config = dict(
    normalize_top_k=False,
    init_std_router=0.0297,
    head_dim=64,
    vocab_size=11438,
    qk_norm=False,
    parallel_block=False,
    init='normal',
    doc_mask=False,
    dataset='wikipedia_en',
)
Below are experts of layer 2 (counted from 0) of a mixture-of-experts language model. Rows are named router (the router's row for the expert), gate (a neuron's input weights, with its number), up (a neuron's input weights, with its number), down (a neuron's output weights, with its number) and show model dimensions 0-255. Each number is 200 + 40 x the weight over its row's rms, rounded and kept within 0 to 999.
Before each expert's rows: a language model's description of what the expert responds to. This comes from a sample of Wikipedia text that the model never trained on.

# expert 10
Description: Articles and sentence starters. The, this, and other determiners or words opening a phrase, plus disambiguation and infobox phrases like may refer, Preceded by.
router,167,232,250,166,178,273,203,251,269,218,187,204,201,308,253,194,251,254,179,184,155,182,212,190,150,132,125,194,238,226,119,208,173,164,227,242,230,131,262,238,218,151,175,185,144,224,216,263,131,227,170,204,296,224,222,173,192,225,202,202,128,191,292,192,177,149,177,233,215,186,248,171,113,257,221,244,222,222,226,200,242,186,266,156,212,198,197,82,251,197,184,161,160,228,187,173,166,222,253,315,191,180,146,180,178,88,225,182,182,152,144,198,176,240,197,106,224,215,170,212,202,202,228,262,200,223,248,207,196,220,160,188,227,215,141,230,252,260,157,179,231,191,221,244,280,193,205,220,202,138,202,221,204,187,188,195,172,215,163,135,186,188,207,221,197,215,255,187,187,171,179,120,209,190,193,165,207,188,270,130,156,167,179,229,155,256,186,173,190,193,218,227,170,165,110,173,233,231,162,237,233,183,216,199,208,226,219,188,180,270,157,175,246,194,223,285,219,280,203,229,213,167,221,140,237,173,188,302,211,270,138,233,206,189,226,208,178,101,194,161,186,168,186,182,204,175,265,199,186,189,172,178,158,186,225,257
gate0,201,261,210,175,158,208,183,222,241,242,138,182,185,196,245,176,94,205,183,203,158,137,160,169,201,170,158,220,168,307,201,216,163,201,211,180,142,238,238,229,218,208,150,154,210,172,184,244,175,209,166,179,206,137,195,169,197,170,278,223,276,223,233,132,188,194,223,220,155,171,231,173,162,145,75,248,233,219,183,140,271,220,228,218,200,137,194,138,156,212,219,212,174,236,226,265,190,219,180,248,195,210,201,272,230,182,222,129,221,149,225,255,207,52,197,167,190,216,203,200,173,186,173,224,189,210,269,200,201,188,146,154,206,241,179,223,191,257,202,127,166,154,216,156,215,221,231,167,187,202,161,197,265,194,271,181,160,146,155,241,198,189,248,257,191,233,192,197,250,153,166,236,324,246,202,222,240,158,175,178,134,162,133,243,208,191,260,176,204,145,255,249,196,184,161,219,203,179,191,129,183,182,137,233,216,151,180,239,172,164,138,146,228,179,133,182,170,177,177,174,260,232,163,217,180,193,240,159,168,128,247,269,213,169,168,80,247,196,228,197,265,169,194,230,208,198,150,212,211,166,138,159,217,166,162,212
up0,100,131,169,177,176,194,182,165,139,227,273,178,322,177,170,215,209,216,270,248,185,303,275,133,108,259,227,186,239,153,243,174,246,250,155,206,221,176,187,180,201,213,164,216,199,240,189,228,207,208,198,252,172,238,123,279,181,200,201,215,148,193,204,230,171,185,214,158,219,207,208,227,211,243,194,173,113,154,200,258,129,208,150,178,215,183,195,254,187,143,195,199,248,172,258,167,165,268,240,218,190,185,210,123,158,242,184,155,201,197,175,200,188,262,174,218,182,172,254,256,193,202,224,204,187,221,214,216,256,205,282,204,260,204,184,183,188,171,211,233,258,184,241,231,176,227,228,227,183,244,160,174,165,153,181,207,255,153,219,183,174,179,234,200,136,206,153,201,106,230,293,212,104,181,243,199,228,221,160,136,229,214,203,190,155,147,124,187,177,193,185,226,233,238,171,120,153,192,227,178,182,219,200,212,144,227,189,221,179,159,241,209,209,139,185,177,213,220,112,184,217,277,178,229,129,232,199,184,119,233,171,182,229,167,222,243,205,151,103,164,134,192,149,122,120,234,244,210,186,203,255,172,186,266,200,218
down0,224,141,195,183,251,329,261,234,246,233,249,277,210,220,143,212,176,186,227,241,153,246,197,208,226,193,134,192,182,125,148,107,195,175,202,188,228,152,165,196,142,197,180,216,197,215,196,167,198,159,263,242,187,214,164,283,181,138,185,201,203,202,197,188,249,162,149,201,219,211,160,228,254,210,207,179,268,194,171,300,177,199,230,241,192,214,187,223,104,235,216,205,219,199,176,272,139,184,226,100,181,140,203,154,194,266,297,231,218,226,177,210,247,269,211,199,186,189,193,253,239,113,144,236,253,228,185,217,181,147,277,161,199,152,195,182,124,165,147,237,201,185,200,224,178,256,230,154,178,221,202,165,172,208,148,251,203,194,265,248,176,188,177,130,178,198,216,224,258,192,182,163,198,190,184,280,150,193,159,204,170,181,221,215,218,222,176,356,286,188,170,213,212,183,167,269,212,237,207,202,168,191,239,240,223,163,288,116,165,155,203,223,191,246,225,203,170,178,196,193,174,204,168,205,151,211,168,227,272,262,171,178,195,206,189,240,168,244,147,223,176,260,161,191,165,240,236,138,168,208,273,194,219,212,179,160